Experts of a small language model.
Size: 12 layers, 34.3M parameters.
Experts: 3 picks a token, a softmax router, 8 empty slots to pick, a shared expert of 192 neurons.
Training: a variant of Muon for the experts, 296M tokens, 9040 steps.
Below are experts of layer 6 (counted from 0) of a mixture-of-experts language model. Rows are named router (the router's row for the expert), up (a neuron's input weights, with its number) and show model dimensions 144-191. Each number is 128 + 24 x the weight over its row's rms, rounded and kept within 0 to 255. Numbers have three digits each.
After each expert's rows: a language model's description of what the expert responds to. This comes from a sample of Wikipedia text that the model never trained on.

# expert 19
router:117129108093126179129106116141160149122173130096108128150135165140090117077105143123145152145119130108128125121103125143128099180144146075110116
up0:142157128171126145155096130158143117096156117121155145142116138120135136085132139171155125181095139178093117125100125148110163141111142117126118
up1:135100124146098113147100096145114168118119128065160129105134103125131166114140099137154122136131126127112123135116108100140082116170174099127111
up2:121157154110119103152092107121095110135102132198097136132141146114139108134140092120145124158100159095091127129140125118165148060130105111167090
up3:147108125121128118137114137106158132138099083120119150090155122184118114131093101118167127148121147128168121158153093135093121109132089162112105
up4:094098145105156134126137145110056103056100119137140120138120122178116137075131134090098143136144131146137149118138104154119123123118162136119128
up5:143139158116104173159123138143132093123172135141125149131128136131132128168111141091146117131160189087131118105106164111157107116154122145146118
up6:125148144109150176111138128126160120138133143122123125152164139103086141141165112144138125137158124132081147135127189137066157138093148157132142
up7:105149106133110141129153126119113169080125093126138110164128141113126118106132178093078095183133152177116113135122140150105091103138138126115136
up8:140117172126114148119150137128138091159111111158131092158052136124190158139097165126123137103141162123114087078147097135093128132119115151147120
up9:132113119144119135115088198111106107190112155130136142110146139175097130069102166124134090154155133123086113182121102146156071128113114121078114
up10:087122134140108126174141120151135106114176126151129100117112077117120100120164153073136130123166139127130178140080152139121116128106111131127147
up11:128116147137144132123122135153138123097143103127089132133133193098117094159132097116165128095137150143156101148131121135113142175143121133158118
up12:147166117113120125159119139132123107172134114114133139082151131139115131176145102116188099095153152136154107083092120109133153111131105122116148
up13:133168134092116157100122151079149132160186139124105118098137125131147156153118113102154144114149149125177167055146094127167103106136084140073080
up14:162159152132127150130133098137109162106115184137108132132121124113151154134148097134108123068139178092100106140088137134111177135152115104131132
up15:119144154127152116117134110168176161131085149160124129092127134131114146103131110138131099134107087069146146105112133124092180134185087222105148
up16:107163112155182112099109160109129196128117134136129134146096149096136108114146149141111139126090115145083095096132121128138139172139133155114152
up17:162108156099124139120111084150117144131125089139104123143127113158140120131111116170117129093158075065163137136107148163114103139156106109110130
up18:133185163144151133147159075083148151114110156092083143148165127093114164128105147107160125141147138119147078085155098164127119149154102135121133
up19:145161108136101150155124119119133083108161085130104142125106123171125130114165194185126142091119120116129103108134139140139128114141124116169150
up20:123126138110128075126126086095072154118144103114127092132167119114152102109157131160192116119085134124128160138128089078097135129137118116143129
up21:100132118101112110095145131127081137147123168122171102111165124083144094156120119134100121106120146113116100130111142118134101191103137108116117
up22:172092121164141100133181112141106137106110154114106137188103151140139090126107141126140138131129141155117139121125107135173148153126119126075136
up23:169101144103121130124098136095148119150080141118181158135160145133117133100178110126114103116117113150107127130122110110150087092147114107151104
up24:124111119134094142125129165170151125132089145134108137087107122103110108091126167118143170121099145129132056122144144129172122105114107133111150
up25:119115127090138159111128186159123114139102143120148113127169115110101109155143109152125120110129110115120117119114124154113086153086077161124129
up26:100143114119135128158078170132129113154133095131126120156099131128106111131136163131154137108130116112086142072146109118134113082141113123119178
up27:140128116090131162068139095107132130132129128164134127130146116126149147166081122159120122148151130129135154112121134162114103163100119124153091
up28:083150109107110126125154146127151117142109154110089086147124097109122068146141122120127118128149141141102118132141120135106130137129121150122101
up29:083169120164157140143094119162133127116139116118116134122138111104134109128140137177137140148098120133112107115052134133132120157105116099106147
up30:106117099130108116129168104153131118114106102094172158139133183127089128131171166101119158106160128135100110127136156132143129135106158157138116
Mid-word stem pieces

# expert 6
router:099129089130111122148133158119179146124119118143136167153122160111111136104113127117111129112145131114130109127157143100106109106137125185120091
up0:109085160152134151142184124116083144117110123088125084180109155111138112138091169116105132148153133190123132126166119140129125162176097105140082
up1:171112105113142122114100138090108182146128107103138134114123116177097133134155119155133130144096088144116125141154121056141107112120140134173088
up2:112151155177112159166118087116131172161136127136102160120109133149146140101109141110149148161123147108126094122131132139132127149175134111088127
up3:147167122109147160132127117104157104109115124089109107106153128176116123120103185099102164129114107122138089146120146108157145108109155112123154
up4:157169124112140092169137113117106113148159149160095114123178130137164153180140132141124136115169120104122137143095127153079087147081141099145136
up5:127134099142119134166095147097160105148107141131121145172128112140125158153163134118125120151100150137115119117136124125094128136066153135145129
up6:112123143156110122102155164154106155122133130131133152164111107104157107148148157129142137124151099145152114153125151127112147136141140140104113
up7:157159142085145117110118125178127092081139136155155111146106119144155096079138136148083107127082136136131111061113101150131125110123134108107139
up8:152133123173133178158138111141096132159114148154080123139128142120098126089133142095132118141168128126168125123127172110092146109121128148096107
up9:109121102106151127097158150134089089140116084117122161156129110155135169154123150120089119081146150142136120116117120144177108162114119096118157
up10:176098147136147139114154174096144129118112103145116124078139130117181155123112116135118185129119106140172122114164155105144149157125144152148159
up11:135171055125151170136174123123122128094144139129109111114118138139116121142149139120098150074158185099108119117102126115132161136127118135128122
up12:115133132117132123141154153141150122151090129143126109141130140127084073147114136128163101124101161122167122127118143147099146133133144123083194
up13:173136134129099098108139166102138144139163118102138172155109131128125128129163117114122189113146113128159130114155101167130123151169098109129091
up14:107113164154086159130117116108145132135140086127112116153153138106172140122088170138175137120151109104079133094134173137122066139121143138097146
up15:111155135107107119124128117092110117125100129115165177119133140136101117132172151097100166110121174129142084136129127100118066109144137093094123
up16:132080075152123087183132136122140180139117148154109125132123146073112148106140110079156103088163171073129160138117133130086097163141116108098162
up17:109135172106149094073115131126132158121123135135125139111125120132130155058168122150159133139121123120139122140111107170111092071122129132140103
up18:106105151124092141116144121113154127118103150172117157135138113136122104130092100111149101153105108102073099101175142096107135130135108166148137
up19:122105147093118128115122151117127145104168118140106131148160124179138137099100117100124150148152111189098141135089110151123143096128112095113167
up20:137137144140096132139153165093141116106156100102157150132159136099106134153135147142155123161127118116154133140165091108125098118131139132136115
up21:146114139140111123124128086099113119131128132121103132080118155140151141132127157130112107143129113126153120157136145148121136138127148129110084
up22:121155116099134122126101126142107084086147151134148114099103149116112170109134095112144155103094109142158122158120130159123164122147122135122104
up23:115164126148102118114055108090121090126142127097160164125169110117127106145144141127145108139105185102128135133126138107160116153133112128100142
up24:112114106140142119123101146159127090129155074171187094139137155138133083095117137123145123123129130124148079111117113076157129129128134171136110
up25:137145102102128121161126118129112078120119162139153137110143134144089123129104103124139134079127156132168130168113131137133112115095133143122129
up26:124119107125142123106104114119170142155120129111154152118099125134125110122151106123161168095175152078130133137184129093135110130140190133161119
up27:137149103138126113133132148179122183145126099148152136117156154102109100130113094181133142164103114169133129107133111073108141143090111088137187
up28:101103120144116137147086141095143133140131181124128132158152150128133146165148097143117134141123130129164109121120150100131104160108092118074131
up29:110119124115123149162129156114126101141122140143109115134120112120113085134124101149142135124100107084120161103122163108150100118131149145109152
up30:124100101140090131089131152081125128122111176147165119119095168079093123142154121132134109139108096156102104120108165130139136117110155141124160
Infobox and list labels

# expert 3
router:146102168137119117124084146130131108099123181129131128126137123144187161124114157106164146106171085139137129116112110176132137077145159148130133
up0:062124161118095146154136135128072107143144159105099141110120143166133118094091064127095124150177160147157124140115159154117134124144116148145098
up1:119133124110120180099136179129144087120128123109101176083149136162097114194157122150150076104097112135103110136125158096142103102137089108141114
up2:126072167173126132139107142133174168125118151132130183148117138108121150127160141110107113130152118127096124105121142141109148147163102128100126
up3:132087141125081119100096126137152114134137129159118104131113136096101051098110083150146105116141136126109154154134135122099142076139129105110159
up4:131091122118108129122138082139129127095119107155138137126136141126125079118135147146066145132093147088143106135131137121107138124166125101130087
up5:118106139136109146123114127082118149098125165135146125061120151110137123126106149109126138085150113135101108139122167092165095124109140121102100
up6:108116133109107175129134135191136089102118139124133178161113144124084140138109166145088137168150101142153117108117084120140149139152137125102097
up7:120109108150112090102134114149099113152116122088141084136082161141138108103108198144104125115104119090100149129117162104119128128116121115154102
up8:153093130112129106141099123126131135122134150076085160135130146164124126170094133175170145130120113147113122123121137113162194116141144131114111
up9:146123088095130180124131132112129166132128147152141073144171134149076078117114153147181117113091130105123147118122127147146120143123166138127097
up10:157096092098120136140094125105163118140154170135171149125127120137150103116165146098145163177178123127148112145137118156070128085126134139133076
up11:107114130100120094142107120166103123133178137141136113143152116108108161135163177114108134138103138167138071128091130125130146114081136132120102
up12:175068149116113144138152144108116125157126125132108154085145170134099140144152078096137114169135162141164119172105098115107132102122155129110124
up13:109138151118154141144090136162121157112128145095136112174174135124162146173132140131136070153122129155106138156159085090170099124135093122093129
up14:163149132102104096103127139154111131154110125098106143114157161142146117136133136136110150161126091107119107137129099118116162164112140090147136
up15:148129154137156117105151106124091094131155085084123162132078146121155117127127154157093102110121100158140123112171113102113132137163104156098147
up16:181079178152130141135165112125116124140147147106158152155142103112138160144152123097162142097170116131120150118094092078158124106102119118116088
up17:070200109130140149153124123125095182097096123160113125203140133104126097112114121145138145181120158126149123085101123112135127109147157126130124
up18:139160099078133094096103115155139123108183122132143102105136136184151179197164144122084131098141124110161120080103142152128146123138097119115086
up19:145109151118112104162093131114192179136101141151155121115092101129154112146135079116135098153106093110132111095070169109140107135117112154138152
up20:169103157128089146134092103130169119110130143143162115147135149143100169125148131098140126127154127168127136133100156131132183146106123113146122
up21:107123130141110108130139097112122134148108088163116112132137146153124092164145109115159156088135117129122152114137124142092158124154066113122145
up22:078133115098134164114124136157121110100109147131134120149112119156138166111169163132128091168096123103138155131130138103184122134114164142127118
up23:089101124113116072088144137127114123152147109125097177149166157149146117155116115118178167131115142136134112133121147100146128142114145084121120
up24:136158091105101097119143138131104101113133162139120110142153089158125121106175139146137102121178115131124130136156115121132131114152175115131116
up25:160131132192108173160113115116146129106124132158145143116158153132136102138124161118083173131073090136158104145133124100104134202143149138107127
up26:134109137125112137117131101140143143062162143114148115081124126156073157125132151146143134134144125110111125141123163146128134154125113139139182
up27:101106138125169165092169135108152116155135149180148119112064121129082116142110164122137127118175078145131123114175058104093136158129142141170125
up28:160110114078106101107103144102137135117157155119124113106101126098126136128085093114154099200129092142085142156135167138113119120135152183127149
up29:092106116146137101189140133122167135081119098127124145166127085121143175122140087104132122100112143100114103121115153119119145113097108157136147
up30:159106160150154092135104151124118111162130153141092133146141159079151137142121103130130134099117159108113150100125138146081137102110133140106119
Acronym letters, heading marks

# expert 14
router:103149138116106158121128156156065151126126134107157116092127116128142161110093174085131138141092127162160166114140119136118170098138110148148149
up0:123135122155142140132160145133130137121125135161168152123144100130122147125099137130119162134108128109103146094126146099160156111143139161107147
up1:149150075136133185146145143122066084150167125160116149189142132125107140105150150145115151117091130117137159129125114145138114146104083144135111
up2:131100133112124137100098120168128134165104140117140126139140118135123125105133111117147125155142128128129137085125136158155162174114133120131193
up3:145110138087149142124095132136119150166157135125137124130151097119092123082153153141109105153158123090138123090131087125121092104123073117169128
up4:136054120143090100127134078104095112117131127113157115097121116150107105134142132153115129158115103123089121124146081109159120116132135080116113
up5:099116122103102176138128125127126103136117098144118135147155157139178156158136124109160156111120146163126136095140127152118125155119097143118167
up6:137146176148100149096136140139148101141133135147113096128107112146132111123135158139109136116143161142127147135113099109113123120136088106140131
up7:101129133150109129162115133120119105176164112114141091101134077112142133103120148144129117120137087069144108118114131117099113122134116109148106
up8:097126102078115099094153134124184103146098150115118133093082128134137152088150136135118091085142153120149116091151153092132117133125107133100141
up9:106132120130144124123141120090086117102130166133147146143104119149092128135106196143160120104109107121094104129116129131085106126132144114151134
up10:137091144114100131139122132101112152151142064149164152158100150131096111089120145111117161148167160144143138123109117189089140151161157117117069
up11:156120149134102130157083115122127117120135090100140127127097123109113120136106132086129126139105109146105143133119087174081106155150133122143154
up12:082120125200127116131107175164163110134126106117103138122136141149091100103147092130195126116131118108158174138104130150126168130136158140111126
up13:144128222144126127099129098124139129099119080154150139161132109122104135143130125144164110133143090132111144141127128126135127133112128155130120
up14:112129143104129129103148107121112117165122186109092122138098158152156149137132101162162116188140114098112115157103123134155176160140125145125103
up15:099114124118132107088146155107172103187107152124122149120121158143114140138151109106101168099086171110141145146111117154135131102103135167124172
up16:141142114123134138153120153121144141133131148166183132133092120153098178117118175122095123105102128128123132151099108178140161128119124149153129
up17:103159191079141098132110169129143162120159111122117140098117158127124136171114124094108117206111118122103113132126105121152121099153186168124180
up18:139142132115126123143192125126074116126107152119107141155177110127151185111153096142121176165142125127141119074095128143149138139104140081145119
up19:126137143132106112144148124179131119117153110140091103126144126145110099109071159123157140129114109115121149116115138126113142091145109125142135
up20:099135156108131176111128169139128095107176110100116134111097121132145147102144140143140134110099174176129127146139139127138093119108150139115101
up21:128139146127097139112101136068099091133137108109166154139141121129105105141140132136123112152156109118115134122108068116132147075149151166105089
up22:126138092106147080161119120113132111091115122124089123090131145144128124153162127147068127118146144170153113125174114121109141123100122157135125
up23:134128125094125183146126126143062134127151139119153143161130129133142112090160160141147125137145114117172120111120137119115174112108133154163083
up24:144125111125122163079149186141170106170113099103147130149127160148104133124103105131133138160129170137109128123145121115115097146170140116169100
up25:140119139156109160158072125120110132109108147095131123157163157151133133145125126145137147156163160086131147159087124139162137108127140132131126
up26:126078165152121134136127145127146100096110116152069097121140137142123093149123145140125147122107100100139128094131076123110087124162118174124140
up27:097155125118085154099097151133082099126120151135147176115078078135110175169137148151087100114139118122129112092129179147128157188124156113114113
up28:111122090094108152168107162136146126114117151152092106141110122152138171147141184096090120126141121154113140114154158133169093134110131131111121
up29:102134136110146136115131112128130153101125148113138157130084123154146096153176121108147098141117153117144130092127135110127121155109143107146163
up30:134134086144155145123117104129143089109114141176129137149155157110133094131101180124114127116150140097158079132090159105099164123145157176132121
Numbers in tables

# expert 1
router:132137124147125095144123153105138131104098148121163117098111161107079128130158106107103132129123109136122128080133124164144137170114144169117123
up0:101119114154111105118109121144146116126141131072152169140115128141061137135118106145158126165182132148134099161144116150137117168151127156107160
up1:105149136103095171094095144126130169130089128126101112101123150148062135111093109111111138142109067108132150155135141124132132146089091123136131
up2:090087150144104127088160127123126095118106175136146135123101140132140155133153156108149139153126124121146166108134151111114099151081058138143124
up3:085144122111130117164150120136134117091118111156108133083100139116106110111158106108133181149124094117110127141151135144144122134167132128132136
up4:149127130132117131109112138119091144122156113139122192130132129146098109096144129055150109128165182131114127097148083122187106113125131109154133
up5:093100159104129152120129141088128150173152137160181140130120122122109075052143118161134133160154121116151085120133094120104121126093141071172154
up6:129150094092099098110159168121145113155141196190130132095123121128098132103115148095164111138117107130126090112137135115156136136112149150108104
up7:103090147113106090115129146163118120130134145143147139110092119101155185144127120128115146116130098150149148130168134174123109113117138149160119
up8:117098136136134155137168115154120109083101112109150127110122146122138107108095123106092117124058124105107127143116139117142115165119152111135139
up9:130104085093187132128103120137132124122134158116128167114104185108147158089140165137132172072108123097149111116125156127131164143127140136159122
up10:152130092149165133122146125113113144117149154138170104100169123166120115119141144108098104137098113124119146134107115117129096107138133132107087
up11:126103098129103126102146140098150092076113116182163089140134186130144119144135144112100174137151093120134104102127129160122076116113113128155138
up12:112160175124072115159131137107079127129133140135149148129127114152111139116134125108116118102111123158124136090129178163155169125128107114093114
up13:122083155114095110136110131105152148121126124095138141151105132126136107145173132144100134127193151125122186113113132108147113118163096108115098
up14:124133143130121112136159121112121142084129134124141170148121119124070122100114097171080136131131086119131155140165155123119111093078165128115124
up15:117146147143112136173147153145114126134155109151112097132134118117129118149139159129121118151101123136133093120130141095123117180121115116126116
up16:112148094157127139138137128128127106103117185142147126098104105167088159142117127103137100118092105102175145117103132106145112115151127129109124
up17:118134165177108163149139126150112112107144043085146078137145148100126064101110137113108136114168140142167139127123119178107118084126128109107148
up18:106092112130166100131117112096089098155126171125125148105138171159115124163124131129148146132135106143140147122125148160066135085152165152138123
up19:142132179154149157139144101137085132165138167120093114124111162124112086089103108127091172120094134139116138136124147129091092176143190130133187
up20:135128139157148125135153107073094123104113113095139102122147115096125150145137119173149130101152147149139140087090147170093162119149142093120125
up21:137145165168089093106131149098120143106135116133169127120154125126134148097098123110117104142136129094120187148163147154141138109169114151104108
up22:179076124139107119133119158146143120082157145109128156123122104143130135112185109143149143138118110101143105113165143116138132095106115157132159
up23:115051128142120112154143106113128136129128145109079114123137087149112163133160109157151126141122122094145119102124201093160124127111151112106172
up24:128131145143136121089122150153124152089144127118132103113148114186147137099135127145104146098136124162092134135183121123129141110105098115115125
up25:151111111138092139113107145108133118136161150108137102124083150150123130143133074116146138133128112142117136129087122155109110111123101138136157
up26:115093118169147115106124149114110150120119137138169134096150162141120112128135113129131127145125163114112127178140101075096169182127151106155080
up27:152114133121140106131129130107139104099114125153141110116139141133153113152165105102099147144116139140130124141109130113135104152142124142121119
up28:148110126154086144132176130114141136124144134111166104120094112149124100150107140142159160098137109133110122109122044100118141136148184087176117
up29:135138090135161116095093118114145120115104166102161154102079161123132107126191150188131148175145109127097160102130117125073168143154154174147107
up30:109152102092175087135141136200164090154129126126102152088110099087114084117101089142124136107159134134104088105124115142142094124130109155144137
Name starts and accents

# expert 12
router:090129155145138110148153172147082147127120123137086116126113144106098130121103144141171123084160075124073144145146109171079136171142167094132142
up0:101111123149138147104081131128117106138126175179128131144132110122142161111174081144112116096117117094147147132124133128139078151156114147126167
up1:108139128136076162114121116119134156135145100139115143096138143101095136158108106094100116133145109137125090127116144151114105156117096117111179
up2:161125133104108143153120155116118139134147127117113145148133139100080134116110100118127144159111129150143119120125125129168156137131144140123158
up3:154170142103113163145122124067104166111144079145110132112185118118106142146149118115114148131124144127124109149136100102174121133128133082115122
up4:123116142175098125111132105151139142094119103105143157102130116149133159063117101154133094146130158130067130140144145140104146154126136141105128
up5:132114163163073152146122135134140120193104149120154115138120102134078135137113158155128139114135129117105116149121072108135170146128120149127093
up6:131083155079092129128129126133143164148179117122100151122138084147100186127161094153101104137145088114129146143115133124098122129137097114118113
up7:167129109145139116138159128130129129144123168143061117130135141146128148144141108191146065146165160110140128125126122125135151149121098150095082
up8:085111107108136113145209177177111088142099124106155145126115095087159147166107164136157166149151129086133117127157090124107132124121147128166079
up9:113095115105090143108133156136124121124097172147121133154077146128091154110116126135119121093152135110155126146111119122139137122152153136146162
up10:102136100128125150143131167143151089158118125094110135167108115133112110090139134118102136134130087099154115136132126119122114122120126111145153
up11:131135096126107183113126146134107121134141145170109094136101103127064125179109116132116125099136116139092128154142153105126126122125108136118097
up12:095146116112107131126159108130138129155167145152113136142128122089115104116098187153178151153167117157114095118162099142131108122121092087095158
up13:153166164135111118115123150170143110141109108076162093123137102180103143134107088093131125125133098139099169111129117153158189102116140177145127
up14:070096109143130158136115164163109084110108121100126133091124126142081169145143131156159105154126167141112127119145155159132154142106118109147071
up15:097082129155088105151136143134127150114087148119100161144132128080118100124111142126146173158120135166150109129143160116081132136125134142111154
up16:166109142148131138127182139103150106127091134157164129145146126120170118137145085126080153093132118117139125138099109116131133099116117146151092
up17:105143152124128114152127122146158131135117117113123116153106097074140116133125113142117149127118142135087138133165175132122128154087133160104117
up18:129138099148106108105149119105081114102127143154150089142132110104149159143082081133169156105141126133110158089107119147173118130176127142114081
up19:162125127152147097150132135132155122105179140120121120100100091136132115153158135152105155127112117122086125100147106126189087119162117125134105
up20:082128145075093118113115125127117124140099101084128147138092122108106143095100113130160124145135153169128156120102152164094115134096139168135143
up21:131152102124116130155114146119112139093145164137120096119101125149104105105094134157084120171148110098146131131168132124094158131095108127125130
up22:113062122131136164148142140108131125132135133087119117124157110127090114140118112104117149122126128099108126129159141123138154164128150124138096
up23:130090126134117124133120172186147119149148141114101143083136125111127119112122140178132114134117163186042092092153123124129114094095111130164120
up24:102160094103124167138088120078104114152149136198084127125108137118091144160130112117121082136122156123110106122127100202139149116122134179094148
up25:076148067128153079140126137130132154124142105140112112114150185111108139104119099116184103102121098171168130159130134130104103131150105136114102
up26:126135136157163116159119151149118109087124145124128118111116143106100115154112111132140106127121071127129129110106110122155111167142105077145119
up27:150070115101110152105143097094129120122104182137128134108099162103113118095147118097128141121129122138129145138122139109109099117096140129149101
up28:098161106152163102111138153103120141090122135129086108106121136142116169168100157106143123142133107142093143139091191142149150144126156127159113
up29:171125088114124123139128122088190112082161120130149169087106121121146136155108099139126090159128114194140162134158169132092087147125142140147108
up30:110144081152106118152118159123134114109104114113131169151138162110121085136151112113138170149121091112105099129120095179106128179138149147164053
Lowercase word-initial letters

# expert 2
router:102156092128154117139128132122101159094096123105123113136071106124126123170164138123128140146132139176125095130128111109120136096116087140104139
up0:150103136110172136133164097167132140099200173138107168158105080119104137116169133096127160102159120111141129101143126107124076119148081091142112
up1:086156137120193103105112131113095104091118138178120108097090126155126129154164125119087144141126125121125090170125169129132120159136120126122093
up2:158128144167123138114132111110191127130128112106137153145128102125143138125152164114142125119135141109129106133088124110111140135077070160106150
up3:099123144167139110148171159151090091115146113129148122159127119094146123118190146121153089150105094148139096142129099122108165146100117142097134
up4:138139122147091112092093121129079132164106145145129149092127103126125104108129103102113148121145089142144106091098110152120152103152132089129125
up5:140162133113155153130133129150123138144108122144130119146120113150114103095115130154119116164128117107152121131123178138151168182107130116093101
up6:138099106117102151117133147082148151162110132107076116161086116103109095080137129149156133134166128110143140128131128151125156152064135111106156
up7:128129100124131137120154152169136165077114134123125126088128106098168115128146102131140101126094133104108132126151120141150085088113144108119126
up8:125145099130113151164125156146129155138131147130100131110137120164130124116139131157111166120161119143120101147137099113153119164105138155115133
up9:145127092135150095100111134105106111111106081133117146122115176101090127138120144137082111134115143161130099106104137133106134153125136152154098
up10:126071121113123096148121143129129126108133142092141127143117150134097111162110120120169158119120138135162089134123134149146110152160133178102123
up11:121127163072125117128128161127131161146090089123151143133119114100145127105111098169148097155134125160141097115102111147093144129103113148097176
up12:115091155137141070154111139111146160128146077111113114120193146170134104131119091117144124136142144130144129132102147160131120106133179143151116
up13:090120125144158125165094119089095089141105130132088135113086118116083149110179110152113177132103142109092103161135155132144129113141121150115167
up14:134132105149094142102119165105118151164117106129148088105117098109097143102154131094135153130121152130124101157128123119120113176162151162133087
up15:121096161161093131120115115118122124156119125086134150141092145125134100128115126140102106153125125126102074146119128136136145117109126162154130
up16:133086146117109118130138142146114120122112103140141131136134166107171144124134067135151144139131119172154125166093109150133076169097131106114125
up17:127158145183138111158135158119132107137101123164110118120125113133141103148148158126134168140128143160126145145104170100133099137093066137064153
up18:153119106116173123097172139142119149099155185153108145131172102122139131154101165140130098091140105164132092155133127137199147123134090134140099
up19:144147134155096142108187105123093171100148153089137125116204134097153117140169132117170162098126121089124107134084130097075130089108105119114121
up20:156117134105126154111132145143156145146124125139116104080112155104097129117130125132147176132104100105111118129124104136137145153163148144121081
up21:140136108146146146117119071113115127110158111157146146125132128126127106180157102146160090116144138092144119080136124129161092169143134108109144
up22:108091129137097113150135108121071148110136151104085156129118112122095085142114149089108172134123173155157208144097092117140111138117109113092111
up23:081162107115123121108141106156128126121112126058101171120156082116147098152126131101098092145121158145129101140148157166150113130104133146137107
up24:143104134148133174139123138141157175090115111137159119139125075122134098165091139167103097146137118119125126096129089083129160158113120143127113
up25:168162107148133089099128128115084118117102114066133116135122162115111120136078178146155096127114092115133064084126115106143144139161115143131128
up26:169138120124150165135118121159068138119125122086095109140145119172113125114127133125068095119151113164107104133126104154154113126114132113134096
up27:149107110133118132119169154122143113089136126137106088122105153113113135148134129073134131141119122149167138080118120109080118121150145144126163
up28:138159164123136115118163105154091125162091143115127135143117126142137132132162163146158161142113102146132119079099115122084151143140132104079134
up29:153130121118148107123128100093113174083172090145100060137128141145125137169126125134124108105133127145123133104163112103123110137138128137156125
up30:140120108105122067167125132144186154109122175131107132115167122121155130145103101132138148105151131108159167114097127159096124108070141107133126
Year digit pairs

# expert 24
router:161111134108082125136096114109159156129092093078133125128108114127158113108144115140135138173095157130147170096139121194099144122124126183146135
up0:156118108136120148124102092101091147115116125113155150078094145169132097128116145114130162113127127139110129133150132155125133134125155126157136
up1:129114130109157133142075086158101154132110090106115126128177130151118087117155117136102141127124137129178139131126137130146136098114140133106127
up2:166090146131077103106146114126151147106103131121111122117150189103110163108120073145133092123143195132121129091106121123129156142108127138151144
up3:074117153090096102119145163130121134123171120071097129118090094151119155138133107141103168129070123126138114129149149136120115087114107176152144
up4:143129137129103152121164158113096129156135129143142123127155142157120151120111140140145084114109146119108143138190129119115112139131136177172117
up5:071108122122122124154154104128115149130148115084094127150087128095136086124120118115129131121142139159089121110141148134117157171099128117130140
up6:091072148098121122108160147134130153127099152105107158122091176099107122087149163139119168128177113114152149160163159160077095159112103167156114
up7:113089129096137124115109145106094116119158119105114117116090116113182101107146130160119135127153148088151137152139107140142166121147154171155112
up8:107096142136098116147133164119156119123142163140112126102114105155116130113122098121092149164107116141157172182112148108141131141117136120098141
up9:157092148116118115148137141112113136091100151143147163106124143121130114096103113112137116121151090171104126145127127124087141161105155110148094
up10:167127126103080096131098137153175085141139118176149167125132132138164120085168109120107106136160139104103138130082086104144106150098110118148103
up11:107102106128119078111150136107144166085142129105153108100166110157102115104147090163099150144115114119129135095122130157143139127141145130158137
up12:119147132146117142127117131147141153127128114164155137130064192138158120131140134162170145118179114044146109089143114156142133154146120118143124
up13:173115128139112120187108161114134127118093143085103142109093167163103116170090146123145109138130120141124129136137142120111103093153090151131141
up14:130131121109125161146128150118123134085100131156100120112124088091172145118078118129107144090115104125131137112119132152131119132152103198116109
up15:130098095093076146097134129136173180134126165135118138160121143134127137115110136099113102098135103130124176148120111086131135144120141134135103
up16:105144132125068150126125149120084164140113113126131131133143126085140116120140170083125138120156134152109179143111124125083094149133102157141150
up17:156112132146121108135179118092123121108141149085119126146118138131116106098118126123141181126160131114144129106103091137113139145108082125114109
up18:129134145089052171131151081129125154119142145084142133136084164182189128151147107138162183159147102076147111143130111081133108136139126118102149
up19:108082131120131149115099119150104109153117142140132189153119178103111106122134180134118138165105118121101148098115118124090140089138100116117111
up20:102129128144138144068100103123109120138135092135157130130156066125122151071157177134134116113118114157146122127141148162114157095187124140127101
up21:132101073136115159103138112145126112128090174127172153153137109094158148114146165137066102128167103128130176078085128161120107113150124175131159
up22:140110093111084143153101088127070169130119150079113124159133151119141135131121134093119127130082133103098136137154189124126124146097140157139130
up23:096137128166104157177126129143104117129120124125140095093156146098114128165090165149123143160098113130082127122127130078145123103171134139127092
up24:108110112114158137144110165134091119128090127154110097100127123137167180112112138113173162100139116100106137142133150100123130111134133125118110
up25:081113103139093102104137165152128145157068114101130130127111136101125099147107169164149113133093107119113092095137112151169151120131130148130128
up26:117110119133082107133147147125115104141094135122129172112120140159109112065125122118134118128171083120136115150161134129105113128108128156162120
up27:168141154122090120142127130142159129143127127107116182149108123093171149145095142126158154154067099105110137111141135120126148107133148180156154
up28:113119150112123119134172149103110125119167133147118145124141113129117144116143109124139132130130109128129079142103132158120149108153158114163150
up29:140142174129125124165133138126088112102168131134147109152114136124088082134147141152131130082071144119124116130112118094130129125092142091105137
up30:120111094152071128129107161113144131117147126168097101133152138193162164094139142157138168148149173159167146151094112102121071124090143130121108
Mid-word name pieces